config = dict(
    num_hidden_layers=10,
    hidden_size=320,
    n_experts=160,
    experts_per_token=3,
    d_expert=224,
    d_shared_expert=256,
    hidden_act='gelu',
    moe_layers=[0, 2, 4, 6, 8],
    router_score='softmax',
    normalize_top_k=False,
    routed_scale=7.3,
    balance_loss=0.00421,
    balance_bias=False,
    router_noise=0.3,
    init_std_router=0.0157,
    lr_router=0.00173,
    num_attention_heads=5,
    num_key_value_heads=5,
    head_dim=64,
    vocab_size=8192,
    norm='layernorm',
    norm_place='pre',
    norm_eps=1e-05,
    positions='learned',
    qk_norm=False,
    attn_scale=0.125,
    tie_word_embeddings=True,
    parallel_block=False,
    init='uniform',
    init_std_qkv=0.0538,
    init_std_o=0.012,
    init_std_up=0.0538,
    init_std_down=0.00602,
    optimizer='muon',
    learning_rate=0.00136,
    lr_mult_o=1.59,
    beta1=0.93,
    lr_head=0.00773,
    max_grad_norm=2.0,
    warmup_steps=200,
    schedule='cos',
    final_lr_fraction=0.0,
    batch_tokens=131072,
    max_seq_len=512,
    doc_mask=True,
    train_tokens=1376000000,
    max_steps=10499,
    dataset='wikipedia_en',
)
Below are experts of layer 6 (counted from 0) of a mixture-of-experts language model. Rows are named router (the router's row for the expert), up (a neuron's input weights, with its number) and show model dimensions 32-63. Each number is 128 + 32 x the weight over its row's rms, rounded and kept within 0 to 255.
After each expert's rows: "mostly gets" lists some tokens that are sent to it at least half of the time. This comes from a sample of Wikipedia text that the model never trained on.

# expert 54
router [ 79 107 166  90 154 136  97 124 152 161 161  92 139 105 123 150  69 160 142 190 116 162 107 102 159  91 117  83 122  96 145 124]
up0 [133 104 132 136 161 148 133 101  20 146 140 163 192 143 124 154 182  63 127 167 104 108  96 112  84 120  64 118 193 112 127 112]
up1 [111 117 148 134 145  97  58  98 136 135 132 116 123 155 152 132  93 163  39 153 115  84 121 156 122 120 115 119 113 134 141 111]
up2 [160 143 181  95  72 153 138  58 130 141 148 114 125 115  69 157  93 189 133 114 164 137 146  84 188  90 188 108 142 128  92 133]
up3 [143 143 110 119 182 151 135 149 169 123  99 147 148 129 115 150 102 158 147 101  96 128 161 109 105 112 114 115 183 111 117 152]
up4 [154 134 172 120 139  79 125 118 104 146 154 129 184  73 124 155 158 138 190 183 129  87 137 154 133 121 109 214  85 127 154 191]
up5 [147 130 183 100 143 134 137 183 121 161 149 162 159 146  87 120 106 152 126 143  60  85 125 129 104  96 115  98  92 111 134 175]
up6 [142  60 150 144 153 129 138 174 121  98 142  74 166 143 125 131 151  79 102 130 129 127 115 159 111 138 119 155 147 146  97 103]
up7 [158 104 114 130 107 157  98 119  92 107 126  98 118 126 166 105 100 192 130 192 135 134 129 136 141 168 105 157 110 186 117 138]
up8 [143 163  92 145 104 116 147 160  97 120 112 115  95  92 135 152 131 143 168 164 116 151 145 117 130 184 127  95  53  72 123 128]
up9 [ 69 147 118  74 144 105 175 162 115  94 107 114 141 153 113 117 119 121 127 122 125 126 142 161 135  95 136 112 154 107  85  66]
up10 [121 150 142 154 132 131 140 113 153  97 130 138 184  86 119 115 163 138 116 189 110  86 126 143 138 104 143 148  71 122 146 184]
up11 [114 111 142 160 157 177 105  78  90 130 104 121  87 114 151 146 178 147  91 142  88 124 108 110 157 168 135 149  93 142 130 118]
up12 [119 129 104 138 172 135 147 145 112 134 114 157 152 127 132 122 107 135 139  86 149 174 192  88  79 103 154 130 168 124 123 123]
up13 [112 123 103  88 101  93 169 132 147 141 123 142 133 124 184 114 153  89 158 117  75 132 156 112 134 165 194 126 134  83 112 121]
up14 [224 150 116 131 130  90 116 105 169 160 180 143 137 123 100 115 130 157 101 170 165 148 119 146 131  83 177  78 128 175 136  96]
mostly gets: " ex", " cont", " comp", " Ex", " en", " rec"

# expert 120
router [103  80 133 126 169 115 112 146  69 153 147  63 126 114 161 105  86 134 146 152  77 131 114  82 137  90 141 136 139 127 109 145]
up0 [182 124  96 145 103 146 110 123 142 135 134 134 100 105 109 104 165  92 163 129 111 146 119 127 118 147 106 107 127 120 125 162]
up1 [127 141  64 184 129 176 158 154 188 129 139  82 168 148 131 165 119 163 185 170 152 163 130  78 118  87 142 118 168 172 170 161]
up2 [116 170 194 101 121  91 124 148  95 138 118  97 144  77  77 128 162  94  98 150  87 114  81 138 129  84 159  81 123 106 103 153]
up3 [148 138 186 125 111 120 111 109 139 160 150  99 134 108  99 107 130  65  92 157  78 193 115 116 150  92  73 111 118 135 150 135]
up4 [154 116 120  80 161 118 111 177 115  88 103  80 117 121  49 112 120 115 146 110  95 100 124  96 125 101 153 154 139 142 157 144]
up5 [ 77 213 121 121  62 133  87 127 118 114 145 177 105 118 130 144 170 152  65 126 110 176  83 175  93 172  89  58 116  92 103 142]
up6 [152 137 111 142 141 148 178  90 101 117 127 113 138 104 123 100 126 102 115 127 123 144  97 155 101 184  95 141  71 105 181 152]
up7 [148 141 125 155 149  96 158 185 129  99 136  92 105 160 164 121 142 152 132 108 183 142 136 136 115 119 155 104 149  96 119 210]
up8 [107 118 100 161 125 141 187 161 137 140 114 140 137 129 136 120 127 149 116  99 181 146 139  76 148 130 245 123 120  83 157  61]
up9 [147 184 148 142 145 115 125 178 134 139  93 160 165  91 151  96 173  85  77 115 223 139  97 145 180 169  97 140 149 138  48 205]
up10 [162 134  96  89 110 146 129 140 138 182 133 184  83 133 179  89 144 100 128 145 109 142 119 110  92 144  75 119 167 134 130 203]
up11 [144 146 156 146 122 146 148 115  97  84 134 110 213 130  87 147  89  95 160 123 147 165  86 118 139  92  85 103 178  89 170 116]
up12 [ 98 112 101 171  91  84  95  95  65 169 120 124 127 160 158 144 171 142 122 171 116 106 127 111  99 114 188  96 130 134 112 132]
up13 [120  91 154 164 148 124 139  47 131 125 196 106 146 143 105 151  97 137 194 152 133 167 123 160 107 143  80 144 155  94 173 126]
up14 [142 160 125  70 144 151 141 183 133 105 113 108 126 123 143 173 130 118 118 128 132 116 157 175 166 109 204 143 117  96 136 128]
mostly gets: " comp", " int", " br", " ass", " rep", " en"

# expert 95
router [182 151 193 147  63  58 148 117  83 110 101  70 128 110  92 144 111 116 115 193 176 113 173 126 154 134  63 169 152 168 154 105]
up0 [133 162 132 148  90 105 162 149 115 139 153 182 114 117 193 174 133 168 161 180  96 158  80 102 119  98  96 120 139 153  88 155]
up1 [147 127 177  66 130  87 137 109  97 153 102 162 127 113 165  50 111 128 165 156 159 106 161  86 130  81 125 136 120  55 159 177]
up2 [124 142  93 127 160 172  74  97 171 137  68 148 133 110 159 110  57 120 167 137 135 134 120 109 154 146 154 111 100  55 120 170]
up3 [ 53  91 105 158 136 155 133 121 130 110 144 118 141 131 148 101 130 109 119  90 147  93  89  73 120 157 180 119  52 102 180 166]
up4 [130 154 155 112  61 178 166 112  64 128 131 165 160 105  85 115 192 138 153 181 114 110 127 148 103 138 146 114 104  67 131 186]
up5 [ 59  40 125 144 156 103 146 111 107 146 121 110 104 156  74 160 118 116 129 145 178 112 137  93 132 124 170  98 148 145  57 143]
up6 [145 125  95  93  92 146 128 163 175 143 123 151 107 131 124 176  96  91 160 100 111 102 113  60 175 124 138  80 136  87  60 121]
up7 [ 97  91 171 147 152 113 107  90  63 134 140 127 189  79  95 161 120 127 121  89  68 151 136 101 110 124  94 143 157 113 113 105]
up8 [138 103  62 126 131 117 129 164 159 115 135 182 170 114 121 135 120  72  68  99 121 158 155  92 151 129 122 161  85  73 127 152]
up9 [195 137 152 138 138 136  98 114 110 158 175  64 123 115 124 144 135 166 147 107 122  90 108 180 166 147 131 112 156 181  84 172]
up10 [ 79 103  99 136 166 134  73 137 194 157 179 170 105 135 176  88 166 144 151 109  72 117  48 178 130 153 149 115 113 110 129 132]
up11 [157  99  91 190 158 123 135 120 152 135 161  75  62 112  91 130 132 125 113 144 148  98  85  83 120 149 127 155 157 156  92 115]
up12 [151 144 125 115 108  70 121 173 122 124 162 157  96 105 139 155 101 144 183 188 136 109 145 110  90  95 115 101  99 134 181  71]
up13 [107 166  74 127 155 150 102 160 149 145 120 126 113 209 111  90 117 133  76  76 117  91 106 162 100 125 118 173 111 231 121 135]
up14 [139  99 157 138 107 170 113 132 122 175  93 149 117 138 153 126 108  80 152 123 157 133  86 104 162  67 126 104 130 130  94 113]
mostly gets: "teen", " nine", " seven", " twenty"

# expert 76
router [122 155 145 179 132 148 151 142 133 149 118 143 138 132 144 138 122 139  97 127  66  98 174 130 102 113  84 142 170  93 113 152]
up0 [138  93  81 119 167 111 146 126  98 112 148 132 122 113 111 115 138 154 118 145 130  79  63 114 145 120 129  78 133 176  74 111]
up1 [159 143 106 126 128 183 148  58 170 140 145 124  96 126 119 108 155 134 138 132 122 118 134 137 154 143 127 134 140  76 107 163]
up2 [106 177 113 178  71 131 137 119 103 165 120  94 126 109 133 125 146 144  89 126   9 108  70 145 191 178  72 158  92 132 122 118]
up3 [122 109 152 127 148 107 118 119  77 149  46  84 132 118  83 137  91  64 128 191 131  41 121 105 171 126 105 117 140  84  97 120]
up4 [147 124  53  67 132 107 100 118 204 125 174 128 114 120 148 116 137 180 137 121  82  96  94 100  91  95 105 172  93 100 170 174]
up5 [ 91 173 115 154 109  89 159 149  88 131 164  93 103 142  87 112 110 120 155 128 149 151 154 121 147 138  85 191 170 173 124 122]
up6 [118  86 106  68 139 123 139 173 127  98 117 160 171  78  85 128  99 168 154 184 132 114  78 134 127 125  98  89 147 131 146 157]
up7 [122 131 132 104 130 161 125 122  47 130 113 125  63 141 133 151 148 135 127 128  96 145 178 132  94 132 159 129 124 166 118 182]
up8 [ 66 132 177 107 126  90 135 124 153 142 153 135  74 159 134 160 138 181 161 123 153 153  97 140  88 162  77 148 102 116 158 126]
up9 [124 137  78 152 180  60 146  87 119  73 141 125 176 122 140  65 138 146 208 122 162  91 165 158 100 196 181 136 107 162 154 113]
up10 [ 93 154 137 174  93 152 131 181 171 170 146 116 119 162 134 155  86 109 158 166 164 130 131 159 127 130  99 142 122 104 123 128]
up11 [136 199 157  85 126  65  90  99 108 111 166 127 130 123 110 106  82  75 162 120 157 102 150 128 176 107 138 136 191 142 122  88]
up12 [100 129 160 123 135  93 129 146 131  73 118 141 137 133 121 158 108 124 120 135  47 101  90 127  78 122 163 129 117 162 124  65]
up13 [134 158 105 106  80 145 129 176 122 116 137  98 105 124 165 132 114 174 142  93  54 194 112 177  84 135 159 105 112 145 161  91]
up14 [116 117 173 162 112 114 133 104  92 154  89 153 106  24 136 158  91 203 113 156 128 117 112 168 124 188 104 108 149 190 137 122]
mostly gets: " back", " large", " small", " right", " death", " south"

# expert 52
router [119  93  80 178 176  92  78 129 127 108 141  98 114  76  66  94  92  99 127 165  82 121 100 124  91 120 175 113 119 120  86 125]
up0 [165 130 151 140  73  60 120  92  84 150 173 126 146 129 180 153 135 117 113 125 158 151 117  92 120 112 176 140 189 102 104 112]
up1 [135 146 125  79  80 158 151 158 186  89 126 170 140  78 134 148 144 124 114 179  68  74 145 109 154 140 110  94 228  80 186  80]
up2 [170 116 101 192 211 141 107 141 103 137 126 124 168 115  67 200 115 149  85 114 162 134 132 105 126 114  80  96 155 182 166 121]
up3 [126 103 161 116 108 137  89 129 172 149 159 121 139  70 131 122 168  95 213 125  89 107 183 125 104 119 102  87 142 170 140 124]
up4 [146 184 144 124 151 128 152 177  90 119 121 155 131  85 115 128 128 147 105 139  79 125  89 105  81 110 140 161 136 129 135 134]
up5 [149 117 100 148 144 132 109 118 151 111 103  69 103  97 142  95  86 159 129 133  94  83 162 194 119 164  89 158 107 175 175  51]
up6 [130 107 170 113  80 105 132  95  74  76 175  98 167 194 196  87 150 141 104  95 107 138 109 117 133 106 103 117  95 179 106  57]
up7 [122 151 125  75 133 125 162 199  83 134 164 124 197 108 177 185  79 162 148 102  70 128 128 159  63  71 102 133  94 181  62 109]
up8 [126 200 163  57 156 104 136 140 157 125 128 129  93 163  94 102 140 111  97 154 129 163 108 164 173 138 137 159 121 119 111 125]
up9 [132 102 101 117 133 109 149 135  95 162 111 152 189 140 116 131 101 128 118 131 133  89 137 176 177 158 154 109 123  85  91 109]
up10 [141 183 147 123 131  95 143 155  71 136 152 120 141 107 128 139  86 115 126 136 183 155 129 127  94 141 152 168 127  49 110 131]
up11 [126 105 100 134  77 186 154 124 136 183 117 108 108 167 136  96 116 146 171 191 133 104 184 178 151 116 110 107 155 147  67 118]
up12 [126 113 124  84 115 124 158 125 104 116 156  72 145 133 128 113 108 150 158 188 148 126  99 179 191 151 162  97 111 138 110 100]
up13 [121  98 140 128 165 177 195 152 129 192  71 125  87 147  85  72 104 160 129 147 127 102 139  98 141 110 122 136  71 147 128 108]
up14 [161 122 154  35 102 157 163 104  91 146  73 152 117 134 174 118  63 132 146 111  73 136 136  71 136 149 140  86 145 161 129 149]
mostly gets: " You", " Be", " Go", " Love", " Me", " Dream"

# expert 87
router [126 115 162 113 122  94 171 160 134 118 159 163 108 167  94 129  97 108 172 115 174  84  99 132  85 125  78 112 108 151 150 117]
up0 [156 137 123 106 148 114 113 122 122 120  91 179  90  89 185 138 101 103 145 180 118  60 102 112 119 124  87 106 166 108 135 155]
up1 [194  72 125 115  93 133 143  92 116  31  81 144  79 144 133 118 182 103 117  83 138 152 146 135 195  64 159 146 131 173 186 106]
up2 [ 97 131 148 159 163 114 152 113  81  64 151 104 103 111 185 154 132 113  62 132 145 140 104 128  81 166 166 140  94 108 128 114]
up3 [147  96 122  94 109 147 132 142 170 121 183 101  75 128 131  65 182 163 118 141 138 148 136 136 150 159 181 125 110 147 123  90]
up4 [ 92 121 106 192 133 102  93 101  90 174 150 128 114 100 109 155 135 170  85 110 136  91 123 143 113 121  87  93 146  73  78  65]
up5 [184 168 109 148  81  86 122 159  16 104  96 156  82 155  99 131 150  67  99 138 134  86  79 163 138 134 113 104 168 123 118 122]
up6 [129 112 132 175 109  72 170 116 113 143 116  70 160 131 117 171 137 125 105  90 137 140 103  82 151  95 110 129 128 125 118 117]
up7 [161 133 114 119 117  76 135 166 107 187  84 113 127 135 124 137 109 118  98  91  91 128 107 137 120  98 118 146 145 149 123 122]
up8 [130 110 139 116  78 172  80 110 105 131 186 121 159 126 125 151 135 176 141  90 118 163  83 167 163 123 132 110 106 128 118  99]
up9 [143 156 139 137  70  79 138 122 123  94 135 169 105 101 144 154 108 167 175 189 161 144 181  81 100  63  80 114  52 122 126 124]
up10 [143 116 198 108 214 120 151 114 128 124  83 126 142 144 144 125 113 128 144 184 198 120  84  94 148 114  83 177 124 135 160 166]
up11 [168 141 181 120 116 114  84 102 182  88 185 120  77  83 132  88  98 115 145 162 146  88 161 110 150 126 147 143 152 172 117 161]
up12 [ 98 119 121 140 122  91  94 162 147  78 119 177  78 114 166 145 101 155 148  57 164 121 179  72 144  57 202 162 104  62 167 132]
up13 [130 133 189 112 134 159 133 133 129  94 180 126 121 106 121  97 154 133 131  75 124 149 134 139 179 143 130 113 128 114 137 134]
up14 [131 118 169 122 134 150 143 171 191  95 115 138 156  81 167 124 133  95 149 138 112 155 136  87 119 133 197 110 148 129 108 213]
mostly gets: " (", "(", " (\"", " (#", " [", "—"

# expert 64
router [175 164 138 130  86 125 124 110 130 124 122 140 146 126 162 150 143 128 112 143  89 115 199 113 213  91 145 157 116 108 155 166]
up0 [153 201 113 105  96 116  75  86  77 168 108  54 103  86 133 148  70 116 189  79 161 129 173 122 164 111 167  81 143 147 130 134]
up1 [155 152 135 210 122 149 109 145  61 164 122 136 137 147 136  85  96 153 111 181 138 155 143 155  49 157 132  77  96 139 158 171]
up2 [152  99 112 124  94  74 127  69 149 110 130 196 113 136 119 134 146 168  78  79 111  80 163 115 126 124 165 150 139 135  77 155]
up3 [191 128 130 143 114  98 159  86 141 100  81 154 112 123 195 107 121 111 158 162 185 152 112 129  66 155 120  93  52 140 186 136]
up4 [133 142  87 112 107 138 109 110 102 143 110 125 105 138 138 115 128  83  31 108 140 128 118 135  95 132 126  73 133 117  77 163]
up5 [ 58 125 125 163 116 159 129 188 100 129 146 106  87 119 165 122 159 132 115  88 160  89 124  67 127 101  94 135  97 113  84 118]
up6 [109 126  74 152 176  47  80 143 114 160 142 122 109 109 113 127 178 132 149 118 124 107 148  65 158 171  90 175 147  89 104 149]
up7 [158 113  94  99 164  99  98  55 112 120 165 162  80 169 134 142 106 152  91 122 164 167 134 117 156 146 190 120 119 108 163  71]
up8 [172 114 126 122 184 150 116 120  95 123 177  89 120 108 167 134 156 120  63 162 112 183 124 139 141  82  83 124  72 210 102 186]
up9 [114  98  98 106  91 135 144  88  99 150 173 169 105 131 119 138  69 111 126 198 127 116 158 106 100 136  96  72 156 106 134 116]
up10 [114 148 134  84 126 114  85 134 155 103 143 126  82 102  95  55 176 166  62  44 141 139  81 125 128 163 128  81 119 124 111 123]
up11 [150 127 168 139 112 100 113 102  80 122  97 134 176 104 126 200 138  46  75 101 135 120 150 125 136 134 109 115 120 170 120 151]
up12 [178 175 136 133 116  75 114 143 106 151 137 143 159 185 113 147 107  83 139 142 129 111 126 147 171 157 137 154  95 176  85 156]
up13 [ 99 116 132 107 129 112 171  70 139 147  89 138 133 189 129 135  76  99 160  98  98 181 187 187 102 116  88 171  94 169 200 114]
up14 [125 115 152 112  96 147 128 109 109 139 124  96 133  94 162  99 110 154  89 161 147 137 152  94 120  97 146 175  67 107 134 100]
mostly gets: "✓", "   ", "●"

# expert 130
router [187 107 123 118 158 182 110  96 170 111 170 124 166 164 184 115 115 158 143 142 153 110 165 130 128  84 157 185  70  71  73 151]
up0 [181 167 108 132 162 176 108 100 115 143 160 128 102 135 122 170 172 185  92 215 107 124  94  98 122 124 173 140 117 136 150 125]
up1 [101 103 191 161 137 106  70 106 127 164 117 131 112 110  89 129 150 133 101 128  69  85  79 115 127 111 108 120 119 136 168 106]
up2 [174 147  80 127 150 127 134 130 139 181  60 120 113 129 155 164 102 128  96 179 115 145  84 129  99 147  50 130  99 122 130  79]
up3 [ 89 179 142 161 161  90 128 127 119 123  56 151 128 126  75  85 142 160 135  55 217 101 142 123  67 101 139  97 135 148 136 104]
up4 [117 158 155 189 121 105 183 184 152 114 156 118 154 108 136 145 150 159 137 142 177 116 128 126 113 195  96 117 166  98  94 146]
up5 [159 121 132 113  84 115 134 103 109 101  72 134 143  80 143 139 162 123 101 157  84 152  94 156 117 166 161 190 116 120 122  98]
up6 [123 118 188  74  96 141 184 200 125 146 179 161 127 121 142 106 118 168 159 119  77 129 128 157 129 119 118 132  57 127 128  98]
up7 [ 82  72 120 127 101 142 102 104 148 138  52 117 182 121 149 118 131 103 125 156 108 149 164 136 149 165  94 115 119 117  94 139]
up8 [ 87 156 106  75 129 126 170 162 145  86  51 149  85 140 154 199  85 163 126 151 149 150  87 129 117  85 100 114 118 122 138  77]
up9 [107 106 197  94 173  76 113 177  97 175 174 143  87 169 128 116 134 114 129 183 137  83  91  90 116 113 127  66  85 139  95 154]
up10 [159 154 125 113 102 170 138 161 113 152 108 140  87 156 178 194 177 159 116  37 110 102 159 150 111 133  84 143 119 109 157  70]
up11 [159 126 123  90 104  98 119 120 128  87  41 102 135 163 137 187  55 194 131 116 113 122 111 185 146 134 161 169 127  76  84 147]
up12 [133 135 156 168 121 121 133 187 128 151 166 206 141  94  81 127 172 122 103 127  98  57 153  38 114 108 163 122 162 111 167 208]
up13 [143 119 119 119 138  94 120 125 222 133  95 101  95 141 141 160  89 134 105 127 136 116 111 120 128  77 163 161  96  97 137 125]
up14 [104 115 134  52 206 145 142 107 141 113 149 155 100 144 117 137  58 119 126 118 122 118 102 159 182 141  90  93 128 128 104 152]
mostly gets: " century", "century", " BC", " centuries"

# expert 34
router [106  98 113  95 162 148  92  65 153 118  95 155  92  86 115 146 151 131 117 124  95 174 162 165 107 160 180 145 114 169  99 116]
up0 [155 144 132 177 100  86 147 182  94 166 164 149 122  84 132 126  74 110  91 118 116 107  49 114 150 191 142 139 107 139  88 130]
up1 [106 139  92  70  79 162 151 111 119 149 142 104 127 169 120  96 114 132 158 125 129 136 142  80  79  83 158 179 108 138 171 121]
up2 [ 87 127  95 102 165 135  96 134 180  77  97 102 133 114  99 129 129 175 114 163 134 112 135 122 176 142 151 141 113 164 163 135]
up3 [136 186 139  62 127 138 111  96 137 114 144 151 147  82 116 135 159 143 193 148 200 149  89 127 131  75 158 174  74 139 153 137]
up4 [126 140 125 160 160 160  87 149 121 103 152 144 132 121 112 184 122 146 112 156 146 101 101 128 152 150 111 135  96  85 181 171]
up5 [ 93  81 137 120 107 106 133 211 150 103 140  77 128 136 113 173 140 107 119 143 139 129  99 163 151 116 154 101 129 125 172 102]
up6 [148 148 133  86 142 157 129 102  81 195 167 142  68 114  96 135 132 127 149 134 101 127 130 114 133 179 126 155 141 133  99 160]
up7 [114 168  91 156 114 197 138 152 146 127 108 178  61 104 175 159  88 118 119 160 153  92 169 111 107 133 110 145  90 176 160  85]
up8 [130  79 115 148 161 132 122  79 117  92 120  86 159 150 143  97 174 195 107 135 159 145 121  96 120 118 129 119 105  72 133 142]
up9 [155 113  86 178 115 177 113 143  80 155 157 101 121 123 151 149 122  91 173 124 165 144  94 106 190  99 133 122 140 148 184 116]
up10 [ 85 136 113 127 111 127 155 162  86 165 160 136  80 151 131 140 124 155 173 137 134 102  74 146 196 135  94  88 159 102 104 129]
up11 [ 87 116  57  81 137 113  43 175 140 173 140 134 122  96 141 126 182 155 191 116 128 110  94 131 154 110  80 182  91 127  96 162]
up12 [133 153 142  87 136  64 139 134 127 122 127 167 155 104  63 178 124 172  99 201 159 111 136  78 123 158 156  39 160 131 115  73]
up13 [138 177  85 136 111 128 131  52 186 161 140 141  95 141 207 152 158 147 130 109 128 132  42 140 109 108 114 111  62 171 187 139]
up14 [122 153 113 137  92 171  83 102 130 133 133 119 138 122 149 197 137 125  92 138 124 163  84 126 135  70 130  59 130 124 147 141]
mostly gets: " Preceded", " Website", " Succeeded", " Coordinates", "Scientific", " Genus"

# expert 56
router [133 123 112 142 152 135 131 127 143 136 145 127 128  80 147  99 166 165  99 251 111 163 138 154  95 182 140 117  93 138 157  81]
up0 [112 139 186 153 105 120 162 127 147 211  91 151 118 150 102 142 139 105 117  85 101 138  71 182 229 147 117 188 126 150  85 137]
up1 [146 147 128 105  88 144 137  96 185 117 141 134 122 132 168 134 154 166 146 126 136 121 151  99  83 143 157 162 123 122 138 146]
up2 [123 133 107 145 107 123 101 150 151 134 175 116 111 135 176 136 163 187 143 153 156 142 102 145 133 160 169  81 173 169  95 138]
up3 [151  97 119 129 127 169 140 126 125 160  91  41 124 131 152  52 106  76 113 148 134 122 131  79 122 115  88 125 139 134 107 179]
up4 [ 92 102 130 118 167 165 129 128 134 121 119  23 121 110 179 169  60 160  45 123 106 104  97 133 112 166 154  79  98 107 154 156]
up5 [106 142 100 140 113 122 158  87  71  98 136 143 121 125 146 111 130 148 172 127 178 132 154 142  92 158 138 181 111 105 102 132]
up6 [ 90 110  65 128  82 101 172  74 105 175 121 122 158 116 126 101 113 124  81  80 116  86 125 175 149 133  69 103  98 145 111 111]
up7 [137  61 137 123 136  85 147 208 109 148 130 114 151 153 116 115 147 123 125 143 100 169 143 127  78 103  58 149 112 162 149 136]
up8 [108 100 120 140 134 117 199 134  93 167 126 125 150 128 132  69 137  83 162 140 116 173 207  95 102 110 111 104 103 123 114  74]
up9 [197 101 137 146  97 125 101 141 167 162 169 148 136 102 157  79 117 118 129 143 176 169 158 123 186 149 144 105 157 137 167 146]
up10 [ 91 159 109 108 119  82  69 125 131 117 118 159 134 122  93 134 137 133 131 166 175 163 109 101 147 158 159 118 121 156 133 144]
up11 [114 129 120 197  89 132  61  90 199 121 142 112 126 106 175 133 142 160 105  98 145 145  96 122 160 135 160 117 159 118  66 139]
up12 [101 118 172 112 118 154 179 183 123 130 129  83  74 147 120  79 157 118 111 153 144 141 111 126 158 143  83 169 152 124 142 142]
up13 [151 130 108 124 115 102 160 103 111 107 134  67 151 106 109 149 154 128 123 112 113 116  98 159 144  96 141 127  89 161 157 169]
up14 [188  93 168 130 134 170 132 139 177 151 113 127  64 149  90 124 189  91 128 132 129 157  90 106 168 100 169 171 135 114 160 162]
mostly gets: "uck", "ack", "now", "ue", "ape", "oice"

# expert 13
router [ 99 157  74 105 165 111 102 140 119 134 146  85 108 161 129 107 132 148 128 174  97 114 117 102 153  98 151  92 102 157 143 127]
up0 [128 116 144 127 119 123 162  84 118 127 130 163 134 144 117  94 102 137  98 137  64 168  92 144 142  97  77 117  95 173 138 188]
up1 [107  99 167 183 118  90  75 108 146 106 100 130 113 154 142 100 160 122  88 152  90 146 106 141 162 187  90 145 155 128 140 155]
up2 [161 135  95 134 111  80 114 185  98  89 142  95 105 176 143 104 126 116 100 137  96 182 100 114 166 120 158 112  69 175 138 130]
up3 [183 102 119 123  88  88 159 148 132 146 147 123  99  84 136 164  76 154 124 136 102 122 110 116 139 147 112  92 123 136 134 117]
up4 [ 93 167 119 111 144 195  97 175 132 145 107 117 110 140  87 122 120 105 112 161  96 148 173 125 128 149 138 113 139 111 110 160]
up5 [105 156 132 141 140  65 187 130 125 119 143 146 124 160 136 123  89 137  96 128 196 139 137 106  94 175 114 142 146 158 184 123]
up6 [104 101 149 163 107 113 114 158 122 108 122 149 108 100 137 157  89 150 104 118 138 209 119 148  96 137 154 127 126 204  98 136]
up7 [117 124 119 158  74 102  46 114 162 142 110 162 205  94 187 106 118 147 138 101  99  79 147  90  74 124 153  59  80 103 151 107]
up8 [170 113 134 142 131  92 150 114 145 141 158 170 106 122 113 120 101  85  81 177 105 127  90 128 165 176 156 150  98 182 166  76]
up9 [132 108 156 170 100 122 109  98 145 130 129  79 126 156  91 118 103 119 253 162  85 171  57 139 198 169 145 131 121  90 201 138]
up10 [153 119 124  78 128 100 153  96 129 134 169 124 127 140 181 156 104 141 214 142 106 187 125 115 157 153 113 102 131  64 200 118]
up11 [ 95 194  88 136 112  65 131 126 149 172 135 142  79  94 163 132 153 108 107 156 133 106 124 152 128 122  96 126 158 133 170 125]
up12 [131 133  83 159 183 138 113  86  67  68 168 130 118 196 136 142 120 164 144 123 144 119 155 129 137  63  96 163  78  89 117 113]
up13 [110 124 161 158 150 145  92 142 157 106 140 154 128 124 129 144  73 146 102 166  96 122 160 174 112 144 151 145  96 209 126 148]
up14 [131 163 111 145  84 124 115 175 195 147 135 175 116 145 142 132  91  64 146 141 125 115 142  79 148 142 145 161 142 114 147 109]
mostly gets: " Be", " Gu", " San", " La", " Jo", " Re"

# expert 107
router [105 152 152 204 114 106 142  70 159 113 138 139 175 170 154  57 168 149 139 187  56 132 131 126  81 156 144 110  82 111 122  95]
up0 [ 99 141  95 112 140  95 151  90 153 130 123 135 110 126 141 171 110  82 111 172 118 134  88 117 179 117 148  38 127 170 154 119]
up1 [114 144 136  85 154 118 179 115  68  88 123 151  93 152  72 171 128 151 102 162 198 166  78 120 136 113  95 149 121 110 141 181]
up2 [131 171  99 100  86 171 109 250 151 127 106 123 201 127  83 145 155 104 136 134 186 106  77 123 163 116 109 122  91 188 117 143]
up3 [151 128 126  76 166 115 147 109 138 138 106  63 122  88 128 104 122  66  68 109 122 145 202  94 121 210 175  91  85 173 109 115]
up4 [149 114 148 119 107 128 175  89 135 119 128  84 163 169 135  52 137 130 183 104 115 108 111 111 114 149  77 121 110 105 138 119]
up5 [149 125 122 110 140 155 111 169 161 137 146 155  98 141 102 108 123 119 118 165 100  81 173 145 111  65 138 144 109  82 114 123]
up6 [131  64 120 150 121  94 174 159 200 105 128 185 163 134 106 100 116 111 103 128 155 158 118 100 117  87 141 102 222 136 164 173]
up7 [143  73  91 124 132 168  99 131  88 132 134 135 125  86 102 141 144  65 120  89 119 133 132 121  84  91 121 110 121 160 102 126]
up8 [131 255 107 145 128 107 148 157 121 168 159  77 135 146 151  99  84 109  79 191 120 111 184 124 110 115 104 170 169 195 163 120]
up9 [101 123  87 131  91 122  91 103 167 173 109 127  72 119 133 110  88 168 118 183 128  89 195 132 125  62  95 114 145 115 151 179]
up10 [143 116 107 169 100 121 137 141 134 155 105 134 104 129 127 116  56 110 181 148 182 115 117 112 145 136 171 171 112 103 148 122]
up11 [ 69 122 172  92 101 196 201 185 107 109 135 139  75 116 160 127 161 158 143 105 193 132  80 101 127 186 141 119 100 112 139  99]
up12 [147 143 131 105 113 127  96 146 120 183 102 108  73 110 184 152 101 136 113 109 174  97 144 178 170  95  77 129 122 192 182  85]
up13 [117 103 129 163 141 154  99 146 150  88 113  76  91 143 120  89  96 109 110 158 119 168 145  83 177 101 133 194 122 140 160 101]
up14 [128 138 112 101 123 157 157 109 107 129 158 110 170 172 108 135 151 127 146 174 156 113 122 107 193 104 170 175 197 123 150 115]
mostly gets: "ft", " list", "ild", " ship", " term", " List"